python train.py --n_layer=14 --d_model=384 --n_experts=32 --experts_per_token=3 --normalize_top_k=false --balance_loss=0.00613 --n_head=4 --n_kv_head=1 --norm_eps=1e-06 --schedule="wsd" --decay_shape="cos" --seq_len=1024 --train_tokens=389400000
Below are experts of layer 6 (counted from 0) of a mixture-of-experts language model. Rows are named down (a neuron's output weights, with its number) and show model dimensions 0-47. Each number is 200 + 40 x the weight over its row's rms, rounded and kept within 0 to 999.
Before each expert's rows: "raises" lists some tokens whose logits its average output raises strongly, later layers aside. This comes from a sample of Wikipedia text that the model never trained on.

# expert 13
raises: "ol", "i", "o", "an", "al", "ola"
down0,230,241,150,201,239,124,179,180,154,156,249,214,203,243,244,201,174,341,164,224,159,206,119,226,161,210,142,231,220,187,213,170,185,205,212,161,225,175,234,165,225,213,148,220,180,180,168,263
down1,220,190,204,233,274,169,179,148,189,174,202,195,199,205,191,158,213,206,208,226,261,135,180,182,188,194,291,252,212,191,146,153,137,138,226,264,194,242,191,179,272,190,260,269,107,167,166,220
down2,287,217,143,254,122,185,159,151,145,124,159,221,198,248,286,227,174,202,186,200,143,233,237,171,210,187,239,203,170,155,135,201,131,172,194,251,216,259,230,182,140,207,235,206,245,122,175,181
down3,258,198,201,164,151,204,181,119,249,210,277,189,184,263,200,168,236,199,232,209,177,197,284,191,164,140,205,221,180,143,181,240,195,177,210,264,245,238,170,256,169,221,144,188,256,172,231,178
down4,271,199,232,142,208,181,188,204,186,179,131,243,256,149,263,131,229,164,195,247,201,182,163,234,164,146,228,195,179,249,183,221,304,208,164,217,174,209,236,137,166,212,225,143,215,175,225,185
down5,199,226,153,181,186,126,159,175,169,231,164,138,160,218,117,227,219,322,233,169,177,215,186,155,189,228,202,139,191,160,166,100,263,230,233,133,122,214,180,147,203,161,177,280,282,179,265,122
down6,177,168,292,212,185,244,142,206,215,277,206,207,178,292,261,234,248,245,235,246,208,136,168,236,199,209,199,211,184,183,207,263,179,116,229,147,213,161,170,181,209,203,212,151,177,143,178,193
down7,279,159,162,189,248,217,223,144,218,173,264,193,221,271,200,245,241,176,221,163,201,177,236,170,210,287,212,168,227,218,228,233,252,168,173,172,277,219,197,206,123,271,165,265,176,201,228,174
down8,253,190,166,246,223,175,242,233,232,240,178,170,177,182,201,224,134,227,200,258,152,265,223,238,159,214,131,227,176,221,147,146,206,228,218,186,177,192,143,132,235,206,194,271,135,153,140,172
down9,208,193,224,109,210,222,132,240,181,213,175,168,181,190,149,178,133,144,214,215,193,202,207,271,199,252,197,198,173,250,166,228,180,209,217,219,214,129,198,115,201,171,210,204,245,145,210,226
down10,178,150,196,149,165,224,246,251,186,224,195,273,202,169,200,173,253,237,225,96,156,229,231,221,212,208,156,222,195,210,164,195,157,208,262,194,165,204,172,225,230,184,209,167,227,212,194,223
down11,137,249,213,220,165,236,169,200,200,184,226,225,203,247,248,264,207,158,194,162,217,177,105,194,175,239,213,248,143,198,241,229,191,284,218,213,215,149,157,230,215,261,196,245,220,115,175,233
down12,184,266,273,106,139,148,251,210,218,220,169,201,187,204,215,128,249,209,200,196,291,177,210,183,155,222,186,195,205,161,232,201,170,179,222,111,223,181,174,210,211,209,223,134,165,163,191,144
down13,129,184,135,151,240,194,290,173,220,130,179,229,200,136,264,245,202,111,249,254,231,235,249,195,234,204,181,229,249,164,180,197,208,170,249,179,191,175,136,301,188,194,231,194,173,250,163,301
down14,233,129,250,296,155,184,117,166,170,149,246,250,243,174,219,284,250,182,242,193,193,213,246,262,190,234,130,164,174,190,253,218,215,252,175,203,251,216,230,159,245,145,132,176,178,252,250,145
down15,215,226,132,107,150,281,234,217,149,169,213,189,221,180,226,185,206,190,149,242,139,273,201,308,161,235,208,167,202,167,204,180,219,209,236,165,173,245,167,221,270,168,263,256,169,190,251,179
down16,213,213,179,234,150,190,194,222,188,236,190,184,171,173,255,219,233,247,188,231,146,178,82,130,219,183,152,224,223,257,250,182,197,185,187,203,172,163,189,227,224,182,250,154,156,223,164,195
down17,250,217,244,253,208,205,304,193,201,212,216,228,248,206,166,220,257,246,206,168,191,211,243,218,182,226,126,210,136,204,245,183,103,173,268,219,208,280,234,140,91,208,191,200,185,193,177,154
down18,183,242,124,198,221,162,215,212,144,169,197,166,204,157,159,159,218,190,164,160,249,220,240,251,157,193,228,147,184,224,230,217,140,199,161,187,203,232,214,222,205,173,156,215,234,216,193,206
down19,299,188,218,176,228,252,147,114,235,201,223,146,140,155,130,188,166,214,211,199,150,131,199,164,133,168,208,128,200,180,224,242,180,228,134,208,269,225,218,154,282,161,164,199,226,177,129,229
down20,246,200,230,230,252,161,155,202,209,191,139,183,234,236,151,150,203,191,135,208,163,211,183,171,185,193,260,222,138,134,152,216,174,211,249,257,235,209,157,209,165,197,185,232,238,180,131,316
down21,209,235,229,196,193,215,186,224,206,147,194,219,155,192,245,203,256,226,221,178,211,216,152,223,205,159,222,227,274,169,230,180,100,157,179,179,177,166,136,216,213,181,233,197,222,228,152,214

# expert 7
raises: "ik", "id", "ier", "ary", "ig", "ung"
down0,146,161,216,247,189,151,256,147,160,178,214,215,157,176,178,134,239,200,105,205,210,216,199,207,133,207,191,239,195,200,168,157,194,227,270,190,226,184,156,252,140,169,196,210,238,264,200,208
down1,126,215,198,154,184,283,196,155,190,173,194,223,188,198,159,199,243,150,187,191,148,233,211,194,171,217,237,236,191,213,229,161,192,169,184,300,182,240,158,207,167,190,231,198,260,355,190,183
down2,200,227,150,196,257,130,215,164,154,205,158,155,232,192,276,248,174,143,253,135,191,225,149,172,222,230,166,167,216,198,101,207,270,169,166,206,181,169,235,254,133,241,282,165,146,214,140,212
down3,227,180,199,213,131,152,182,145,224,232,155,180,265,184,262,204,194,138,213,197,220,173,204,311,211,163,235,197,179,190,279,250,238,238,225,188,218,237,191,161,208,243,145,216,194,230,174,146
down4,170,196,240,168,158,247,295,168,157,184,208,172,183,266,237,259,227,200,233,164,131,187,219,134,209,182,234,181,176,177,124,124,164,218,205,217,151,258,205,197,163,114,211,197,168,164,260,195
down5,160,191,227,163,227,242,123,103,163,162,213,196,227,188,159,268,179,165,124,168,191,179,174,169,195,244,202,181,122,151,112,186,218,173,128,182,231,241,252,225,226,230,225,238,128,163,206,187
down6,202,220,130,275,240,203,229,234,235,155,247,190,199,255,170,191,250,129,187,183,190,208,193,227,257,208,148,203,220,192,140,209,213,223,296,199,216,215,243,258,240,254,191,182,192,192,140,245
down7,202,129,238,194,267,183,251,263,273,164,221,216,210,238,182,226,269,144,235,214,172,279,260,207,195,140,201,103,236,213,294,169,117,195,234,251,196,204,213,272,256,241,181,161,205,233,233,211
down8,252,183,198,155,211,172,180,242,219,192,217,271,229,215,221,234,160,175,177,169,172,179,263,236,181,243,198,222,275,154,191,164,255,155,207,159,222,102,177,229,177,154,200,191,159,195,240,183
down9,259,156,177,207,164,273,120,174,223,139,207,141,255,210,183,275,184,159,180,213,221,272,234,231,143,181,218,159,202,251,222,196,202,219,210,198,179,91,171,293,179,190,265,133,174,284,216,168
down10,198,182,250,173,240,261,199,249,171,159,170,268,229,183,168,108,178,136,186,271,205,216,206,202,161,228,207,252,194,185,144,196,243,208,207,228,181,177,192,89,208,217,209,209,229,191,127,221
down11,210,164,177,153,166,199,202,185,179,194,154,158,227,257,164,221,217,235,199,164,245,273,207,231,229,237,181,211,193,220,191,206,213,166,154,104,220,96,218,171,212,272,209,178,219,170,204,208
down12,82,200,156,165,177,221,137,218,189,249,214,140,221,203,192,239,231,173,196,184,219,243,211,215,198,233,244,192,224,208,196,182,166,190,190,196,184,197,227,235,224,182,207,153,194,190,224,180
down13,177,273,184,109,239,243,244,166,208,188,244,175,170,221,148,194,194,157,169,237,209,240,225,148,203,196,106,115,227,197,175,245,207,209,141,221,122,211,147,233,195,130,222,231,212,271,168,249
down14,194,265,133,206,186,185,228,202,182,133,193,131,220,187,194,112,259,253,210,173,180,226,233,248,178,199,173,205,163,114,181,230,142,135,97,137,200,173,184,146,174,256,223,236,213,232,249,179
down15,149,215,156,189,259,164,174,191,192,129,132,268,280,210,248,240,160,247,228,201,237,149,170,228,217,278,168,220,224,189,205,180,199,172,163,203,227,223,242,201,223,228,228,214,170,326,163,132
down16,267,186,257,216,287,257,210,205,217,114,229,183,193,231,127,253,208,182,235,160,146,193,187,264,222,154,144,228,184,113,248,202,219,235,235,199,229,180,266,223,222,191,252,171,178,217,174,179
down17,218,207,249,254,247,185,160,256,190,173,236,223,195,279,198,214,237,175,179,140,185,191,189,199,161,182,118,215,198,197,137,154,167,274,204,212,188,166,142,160,210,155,271,209,234,176,292,266
down18,256,178,218,254,148,234,294,219,190,225,182,245,214,215,244,194,155,214,224,221,244,160,200,140,175,206,164,235,187,158,173,206,176,189,163,175,213,166,210,272,258,81,259,252,236,246,224,244
down19,218,181,182,182,142,180,269,194,151,150,159,224,254,218,226,219,216,230,178,126,241,223,209,145,185,206,281,192,138,276,205,177,199,221,168,266,202,236,199,239,213,209,270,202,133,218,189,205
down20,212,232,142,180,241,140,200,157,201,169,217,229,233,159,223,200,180,157,145,222,211,223,205,259,190,177,226,227,277,187,203,232,95,215,227,170,196,148,197,168,179,227,234,255,178,160,234,192
down21,228,213,154,205,215,182,221,188,171,246,223,214,238,267,262,149,217,215,205,242,187,208,209,144,206,243,216,153,253,242,154,220,229,222,141,151,165,120,203,172,172,137,150,260,220,119,240,214

# expert 14
raises: "in.", "ation", "ion"
down0,238,175,210,213,164,116,211,179,233,207,190,164,168,264,246,127,178,220,191,186,190,229,150,254,227,187,134,177,193,163,202,222,154,172,212,172,166,170,240,216,197,214,185,158,210,211,232,183
down1,278,148,117,190,236,186,199,166,207,202,192,200,207,189,211,170,156,224,197,201,242,233,247,150,106,232,207,222,170,151,233,222,219,189,243,136,132,211,119,231,284,279,174,219,202,195,218,192
down2,176,217,207,187,174,152,141,141,210,185,163,204,199,219,226,192,258,185,226,259,150,248,150,197,250,233,186,136,136,177,205,179,252,238,130,245,204,206,237,182,184,151,160,209,132,155,111,218
down3,248,153,205,206,153,262,177,201,180,204,163,126,266,179,167,245,218,128,197,172,217,174,192,190,194,194,220,215,202,202,222,164,191,224,199,207,184,212,233,175,237,215,297,210,220,207,158,187
down4,224,185,162,174,199,157,193,175,170,256,197,179,205,183,265,162,246,200,244,186,238,263,182,220,195,193,218,245,215,242,242,159,178,197,219,183,233,203,251,251,178,184,152,173,270,205,191,128
down5,207,142,140,152,181,265,252,221,208,258,239,218,174,181,180,222,179,160,275,201,159,304,232,209,177,210,135,161,154,217,228,175,276,277,238,187,185,277,145,180,161,215,190,157,218,147,227,256
down6,137,222,166,170,280,144,294,180,188,235,196,177,272,159,144,187,162,183,182,176,157,229,169,231,246,139,144,129,251,304,236,184,226,265,235,261,205,154,245,212,248,202,221,193,156,203,228,274
down7,166,235,168,204,178,166,225,178,234,291,239,230,208,170,212,240,154,254,217,172,251,153,168,266,211,206,254,249,178,209,208,179,224,84,237,241,210,236,155,185,219,210,192,211,190,179,264,182
down8,181,225,148,267,226,119,107,174,212,198,189,281,170,185,173,251,203,77,173,243,190,250,199,268,172,179,257,196,244,209,251,115,201,220,140,239,204,184,130,266,117,275,220,271,189,194,222,229
down9,156,224,161,188,172,195,192,223,201,149,226,201,265,233,229,249,143,194,207,198,150,285,209,193,101,209,195,262,240,185,256,219,171,243,157,224,168,207,253,160,244,205,241,179,243,204,116,234
down10,169,249,257,208,150,224,224,192,190,177,214,172,205,241,170,182,210,135,297,210,189,211,262,148,216,254,173,200,236,142,173,191,131,202,157,142,159,154,309,267,198,148,212,145,154,171,201,241
down11,298,169,245,129,239,194,244,195,205,168,220,214,184,266,202,176,187,269,194,201,199,195,180,187,214,210,217,110,193,201,230,129,197,176,210,190,211,188,131,237,189,256,187,198,244,148,178,180
down12,209,156,184,143,219,198,226,222,183,140,248,174,207,182,223,214,231,216,191,167,181,111,171,205,263,196,206,256,127,166,209,139,214,203,259,179,125,203,240,188,185,164,227,233,131,180,150,152
down13,235,174,160,178,139,249,261,278,207,214,200,108,226,202,151,188,186,154,133,161,179,239,220,192,135,146,218,118,218,185,163,216,214,91,174,240,238,218,221,232,168,243,184,213,216,228,137,178
down14,177,191,164,258,212,250,271,194,176,125,149,234,247,255,261,268,171,173,197,148,125,266,187,265,194,225,181,204,188,282,221,175,211,198,160,248,211,124,78,242,240,184,127,141,199,164,213,204
down15,136,244,244,269,180,208,176,212,209,159,224,210,279,253,196,178,214,176,201,160,216,139,189,157,205,211,147,188,185,224,238,241,178,227,161,243,265,190,206,176,225,221,221,159,194,228,137,216
down16,244,223,202,218,158,231,272,129,208,161,279,144,255,241,185,201,241,140,211,185,261,196,146,159,172,194,191,187,190,149,222,254,200,156,251,247,181,208,181,215,242,255,214,254,217,239,222,113
down17,247,213,236,183,203,253,178,189,221,122,253,152,218,240,192,200,204,149,235,231,183,143,242,128,277,160,188,193,247,244,177,118,210,266,175,134,224,195,187,176,183,236,203,150,258,190,208,125
down18,172,173,238,184,180,236,203,256,172,190,191,175,185,238,224,220,238,93,150,162,192,313,206,180,250,134,202,203,198,158,218,143,148,177,203,170,186,246,211,228,175,267,169,228,257,218,165,220
down19,232,230,186,221,81,180,184,163,219,205,192,226,250,225,148,192,167,176,269,179,192,108,179,157,232,225,207,241,114,233,213,169,184,244,167,156,157,130,137,157,195,255,180,226,185,140,144,175
down20,133,156,219,133,153,128,168,160,227,174,214,151,182,249,164,213,180,248,211,164,175,269,166,204,220,277,187,196,153,167,178,188,211,215,206,253,189,169,154,290,173,179,168,258,139,200,195,186
down21,172,293,225,200,192,183,248,189,164,250,182,200,216,237,170,194,166,207,246,217,202,175,206,248,234,232,201,283,211,200,186,188,209,193,116,233,174,165,163,185,197,249,301,154,125,215,215,244

# expert 3
raises: "ly", "l", ","
down0,192,189,198,256,218,141,174,204,226,111,259,158,249,236,237,199,193,129,190,174,167,172,240,184,204,178,164,242,210,182,170,204,239,207,260,255,125,162,193,241,173,187,135,280,174,230,172,241
down1,210,163,170,234,108,172,240,189,225,184,181,208,258,242,226,163,205,241,211,229,232,202,181,210,262,152,155,153,121,188,242,195,259,219,283,293,209,206,198,133,155,129,166,195,208,210,193,122
down2,183,211,214,237,144,173,218,206,145,236,149,187,211,243,155,188,227,242,247,155,203,230,248,233,201,229,137,207,179,166,274,136,219,226,160,170,219,216,141,162,192,116,148,120,187,144,202,146
down3,205,201,199,215,244,208,230,172,203,224,202,167,170,177,173,212,218,199,219,195,168,241,190,240,260,152,216,273,201,206,202,160,149,211,231,209,202,172,234,150,224,198,249,225,159,162,211,206
down4,112,201,125,175,151,211,124,142,205,143,220,189,223,230,220,122,200,117,178,161,150,149,188,188,218,235,163,240,256,194,155,182,155,170,221,197,138,148,201,165,173,173,233,129,151,223,235,193
down5,211,175,164,175,258,289,205,221,218,201,268,143,127,208,182,162,173,163,212,222,232,175,90,214,219,193,249,220,208,284,182,223,185,131,174,115,156,249,133,217,216,260,218,111,211,198,129,221
down6,198,146,119,201,203,297,316,175,229,231,211,154,136,220,170,215,162,149,179,226,125,195,244,179,206,265,252,220,224,162,140,182,196,136,255,232,222,205,196,224,226,141,189,210,163,139,236,221
down7,194,213,192,299,233,156,179,241,182,250,208,222,205,231,134,217,269,128,254,172,226,149,165,225,271,200,198,169,238,207,188,215,151,188,193,195,229,186,195,278,242,219,208,161,175,268,98,241
down8,222,253,215,161,156,193,208,154,230,259,225,251,247,258,212,337,193,203,125,258,194,233,201,190,205,232,190,151,207,197,258,200,158,224,206,237,136,183,150,162,195,167,180,171,175,161,274,220
down9,194,118,149,136,97,142,159,179,183,177,172,244,168,150,207,171,224,198,225,169,112,238,125,145,168,238,224,243,213,226,174,180,164,293,207,174,194,227,123,231,225,184,233,130,213,168,248,210
down10,303,235,270,186,208,197,175,308,224,166,172,176,198,204,182,173,221,231,129,214,212,186,202,188,185,165,207,159,147,234,205,214,277,214,185,150,272,194,181,208,175,183,205,230,238,223,241,232
down11,198,206,198,223,166,191,192,228,203,109,211,286,240,154,225,226,264,256,188,236,141,134,124,161,189,241,226,128,172,119,214,200,197,244,274,198,278,158,197,186,144,121,183,217,143,213,250,209
down12,180,155,163,211,135,89,209,269,201,174,190,170,222,131,234,183,173,169,218,231,181,203,183,205,232,211,168,182,232,261,200,152,157,162,178,209,161,273,201,248,208,217,313,163,169,187,242,185
down13,186,230,223,214,195,181,166,155,223,187,192,224,179,235,202,234,207,204,203,216,198,114,163,238,147,177,254,121,206,197,177,221,190,152,178,128,182,173,228,174,236,200,158,239,171,182,182,151
down14,164,176,223,224,289,250,152,208,194,209,158,268,148,166,186,151,210,214,210,261,202,162,211,200,237,292,233,198,210,224,184,155,94,254,173,215,250,192,189,251,237,173,114,254,293,157,211,277
down15,173,173,199,219,236,174,269,211,130,222,180,289,213,217,141,256,210,202,267,118,193,237,249,150,201,205,110,209,206,218,194,264,245,245,243,134,269,186,232,216,254,198,202,179,146,149,238,286
down16,189,223,205,165,226,134,177,193,205,194,128,218,267,246,180,175,254,177,150,218,194,196,295,191,162,197,206,182,217,202,116,218,208,260,206,109,116,285,205,183,182,268,212,156,187,254,197,165
down17,277,256,190,157,264,281,207,186,208,273,223,158,179,184,173,204,240,201,172,244,154,247,204,203,187,206,185,243,186,176,157,221,160,218,254,224,261,221,156,218,183,147,185,218,171,207,170,218
down18,187,215,160,174,169,180,209,202,166,264,156,229,214,147,163,198,198,268,153,196,261,122,250,234,182,313,198,185,220,184,204,222,98,212,151,205,177,219,196,199,244,184,162,167,180,265,175,214
down19,211,214,158,196,212,151,230,180,128,212,181,249,202,130,273,169,193,229,232,266,187,177,246,217,143,212,273,276,166,283,219,182,188,216,168,209,223,206,233,280,216,159,164,270,206,142,221,229
down20,204,155,210,201,224,173,212,202,185,169,204,207,147,150,139,191,160,178,196,272,220,141,268,196,309,196,157,287,259,241,191,187,246,139,213,196,165,215,173,155,198,176,262,235,161,202,183,163
down21,187,187,174,164,185,195,222,126,173,201,167,210,223,257,266,187,119,223,223,238,140,160,225,211,232,181,176,154,190,197,174,158,165,157,284,228,152,149,217,193,146,259,152,256,227,219,254,182

# expert 19
raises: ",", "\n", " (", ", ", "/", "\n\n"
down0,233,234,178,258,250,259,234,192,213,170,257,215,224,248,212,220,180,201,257,199,212,217,257,176,169,214,251,217,188,116,150,228,190,241,256,254,204,263,163,187,175,210,136,172,204,232,248,196
down1,186,199,185,177,219,241,172,199,150,154,210,196,157,269,230,175,208,208,203,237,216,218,169,172,155,125,203,149,171,196,146,157,229,172,216,264,174,178,172,184,204,216,278,219,219,141,134,194
down2,168,201,200,220,263,216,240,217,178,254,220,227,206,180,227,179,169,180,255,189,204,181,279,156,227,196,174,204,232,140,131,238,238,238,165,207,218,240,153,239,199,238,237,136,250,201,143,189
down3,245,193,198,213,204,207,175,253,152,240,177,197,157,262,156,271,240,205,189,256,268,246,166,214,225,219,169,174,245,190,157,216,258,205,226,274,198,327,232,208,263,212,253,211,232,189,219,235
down4,173,217,265,153,207,121,191,208,281,264,188,173,227,200,152,193,269,221,277,223,160,247,176,177,180,157,228,228,155,155,216,212,230,203,203,154,249,220,202,244,209,234,173,165,263,136,202,227
down5,245,220,212,171,198,153,236,226,109,182,148,200,225,157,243,208,267,269,250,197,201,148,208,203,184,155,216,177,242,197,187,214,180,176,233,194,213,172,220,184,199,174,192,188,180,241,206,168
down6,242,182,230,201,205,223,162,130,248,216,209,260,151,175,209,175,130,186,127,279,169,224,238,289,198,211,201,216,223,216,168,211,265,129,52,234,164,159,137,223,232,199,191,177,136,146,174,153
down7,251,260,172,168,202,215,222,146,271,164,229,226,208,181,241,203,195,170,177,246,243,194,237,201,251,239,227,163,249,194,253,186,127,217,206,246,205,103,173,150,202,168,165,153,213,229,257,213
down8,246,127,207,187,224,192,244,214,245,240,240,179,223,146,207,260,218,142,201,238,288,305,139,156,234,191,191,210,178,279,147,185,240,151,181,247,229,209,285,163,199,215,153,170,232,209,200,261
down9,160,210,191,199,232,260,209,214,235,233,295,125,218,106,211,265,191,201,255,160,241,218,197,225,220,181,144,238,106,169,241,161,163,199,179,184,251,186,114,185,179,228,177,142,251,200,203,187
down10,205,240,153,184,226,202,258,286,215,137,160,172,207,244,280,184,198,230,149,175,232,218,151,166,214,221,149,186,209,161,173,187,185,135,214,145,161,135,251,150,172,246,264,172,212,220,262,137
down11,241,216,183,221,274,198,140,256,166,216,247,176,175,202,210,272,204,149,295,194,168,126,214,152,179,179,219,244,188,197,146,126,126,172,198,167,180,136,186,253,155,227,210,225,283,136,256,189
down12,181,285,187,182,249,189,214,233,236,194,260,189,253,204,220,231,187,198,215,237,265,219,235,165,250,189,217,255,220,132,210,202,200,186,245,143,200,232,232,174,229,213,189,168,224,201,172,202
down13,191,233,194,193,153,199,218,209,179,228,180,236,213,219,236,195,191,209,307,172,208,146,215,132,220,251,275,193,186,133,223,237,202,143,204,185,211,257,193,186,189,219,226,152,157,205,188,175
down14,145,211,177,178,231,209,220,201,235,157,157,206,226,182,202,207,205,177,165,175,183,193,136,174,162,155,195,145,202,210,128,203,206,208,218,152,185,202,194,227,199,238,254,215,153,277,222,208
down15,153,222,169,143,207,291,242,225,247,159,214,227,191,210,214,215,142,132,172,228,237,128,242,210,210,219,221,138,205,248,192,244,218,185,204,163,117,238,240,223,285,267,199,150,241,249,209,198
down16,167,194,200,159,249,224,173,181,203,180,145,232,150,151,124,171,174,163,230,227,218,147,188,171,150,157,194,192,167,152,226,138,259,115,173,240,193,248,184,248,163,263,196,168,241,157,208,208
down17,186,140,133,174,204,162,227,201,115,196,145,215,251,183,175,223,228,262,187,203,165,138,235,191,276,209,190,202,236,252,176,201,230,168,257,162,156,104,255,219,198,181,131,171,175,177,183,157
down18,192,159,190,272,193,170,213,253,216,190,184,314,228,200,231,237,130,250,222,265,137,183,189,212,167,217,130,245,210,139,143,239,198,182,186,234,239,142,234,256,153,178,230,232,171,247,168,202
down19,206,262,200,235,174,178,195,137,170,196,163,223,143,171,185,214,221,176,208,194,245,269,210,209,233,182,295,210,178,212,190,196,168,201,211,217,193,206,213,197,188,203,164,189,249,195,160,215
down20,186,141,182,214,212,206,210,184,215,217,164,231,215,219,184,229,181,229,161,205,235,195,179,167,163,226,242,208,249,245,214,206,259,136,224,213,185,201,216,227,151,170,197,156,243,223,199,173
down21,151,232,167,267,219,150,177,194,168,183,154,252,238,194,192,198,217,214,131,215,175,201,182,187,221,260,174,198,188,196,192,183,175,244,281,212,180,212,198,128,154,160,216,231,203,274,266,138

# expert 28
raises: " at", " and", "\n", " and the", ",", " | "
down0,57,181,209,248,248,203,191,226,236,186,193,239,151,156,228,203,261,182,208,230,264,152,206,222,238,180,225,203,203,238,230,276,266,241,219,133,231,206,161,173,227,258,228,219,254,165,250,243
down1,168,270,209,259,248,182,199,246,244,211,226,257,171,193,282,222,201,186,209,146,264,175,257,171,243,198,262,189,208,168,182,153,196,248,144,201,154,213,230,253,237,208,195,157,175,246,129,203
down2,234,234,258,234,253,196,161,234,215,163,223,133,115,197,237,253,216,261,178,216,241,258,195,191,222,257,179,185,168,209,261,165,153,194,219,225,246,272,209,194,175,152,132,203,225,212,235,191
down3,142,279,200,261,178,209,231,193,309,238,154,196,243,212,195,147,179,233,186,186,224,166,126,141,181,213,198,208,198,202,179,254,225,228,196,186,214,236,177,232,188,177,193,169,199,205,204,195
down4,217,271,181,167,282,249,196,177,204,261,248,265,239,183,192,232,207,224,178,239,229,149,139,167,243,167,201,238,151,276,179,198,186,297,196,197,247,165,242,212,223,163,147,123,171,221,213,154
down5,186,156,245,230,163,144,187,200,153,220,194,199,191,162,180,207,202,207,129,239,148,174,193,224,192,220,239,194,252,217,216,229,165,262,238,221,201,155,246,127,238,197,208,217,217,224,205,182
down6,181,228,217,232,130,187,157,135,228,220,218,216,284,208,191,183,157,94,181,185,104,199,169,184,170,149,262,214,239,173,248,192,173,235,276,198,174,205,192,273,182,130,222,139,252,214,151,205
down7,196,160,109,222,205,158,211,232,202,137,244,236,242,175,193,231,208,223,191,198,181,261,193,139,212,248,205,229,230,200,247,159,216,245,137,172,215,188,194,174,222,125,143,212,243,270,146,194
down8,268,192,210,153,184,195,209,192,250,285,208,203,117,246,232,186,211,164,240,247,184,155,186,197,224,273,160,260,254,181,157,199,177,196,98,234,187,196,174,207,195,212,207,150,273,263,236,220
down9,238,258,238,246,138,189,181,148,162,242,213,256,243,168,222,168,177,221,239,193,162,214,186,173,210,183,217,265,229,212,234,188,197,165,191,216,240,250,175,236,253,201,159,194,277,214,182,102
down10,232,199,185,156,210,252,253,220,140,165,229,167,151,216,174,171,256,198,139,224,173,211,200,211,206,260,281,170,235,256,232,195,272,179,203,158,145,266,202,218,180,167,165,205,166,192,212,132
down11,236,124,166,192,203,209,169,204,230,181,196,204,145,197,195,222,238,236,182,205,199,250,153,199,203,293,192,174,194,224,167,130,186,182,180,263,234,212,150,239,182,220,217,204,195,278,222,197
down12,205,229,233,191,165,244,249,238,127,295,212,253,151,195,235,247,235,205,187,187,99,153,116,152,230,149,214,156,173,144,185,235,173,238,163,267,198,228,214,168,127,168,234,237,162,172,248,207
down13,240,258,133,241,135,142,265,148,206,270,192,212,207,205,257,247,134,150,226,201,175,186,194,124,116,255,124,172,232,240,122,216,152,197,210,171,208,146,300,140,157,171,242,221,246,220,172,167
down14,209,188,143,129,214,194,199,233,284,223,218,255,249,247,214,193,173,235,150,177,197,197,185,186,246,183,267,238,260,244,187,203,185,144,205,257,181,201,253,127,180,284,214,227,122,264,88,176
down15,288,271,179,216,167,255,200,216,214,175,165,220,185,239,166,138,211,177,180,202,185,242,186,154,205,114,245,178,146,246,201,241,192,167,203,196,211,256,197,242,164,253,176,227,152,183,271,247
down16,207,218,273,205,151,168,208,338,191,152,270,269,182,204,252,154,150,171,203,197,177,143,169,247,158,215,155,216,193,195,194,262,212,171,235,146,117,245,193,231,236,208,159,220,139,167,215,148
down17,206,210,231,232,231,179,210,209,188,178,181,206,239,266,260,200,178,225,164,155,243,135,277,201,213,256,193,194,150,248,157,189,159,214,190,120,168,158,136,165,159,232,193,232,205,270,260,160
down18,136,194,213,176,235,203,216,188,231,179,258,210,222,188,152,241,242,191,182,238,218,266,189,263,217,124,202,232,134,193,194,250,219,236,174,215,126,204,158,117,269,130,216,239,216,190,226,179
down19,104,144,156,191,199,304,205,221,229,213,234,188,222,200,199,217,197,169,176,240,183,245,243,204,201,176,250,207,161,115,202,191,215,222,220,219,235,199,235,146,171,266,261,271,189,155,209,196
down20,216,238,148,229,266,146,164,174,202,164,199,196,220,170,217,183,165,234,169,218,240,216,203,196,209,160,146,180,224,205,246,193,223,136,173,199,229,235,167,229,183,186,146,184,191,171,193,226
down21,156,176,306,183,201,160,188,217,188,198,198,183,181,172,223,168,192,196,250,215,238,217,127,190,188,236,197,215,176,198,191,171,249,211,170,137,196,262,216,174,203,167,232,174,120,140,187,258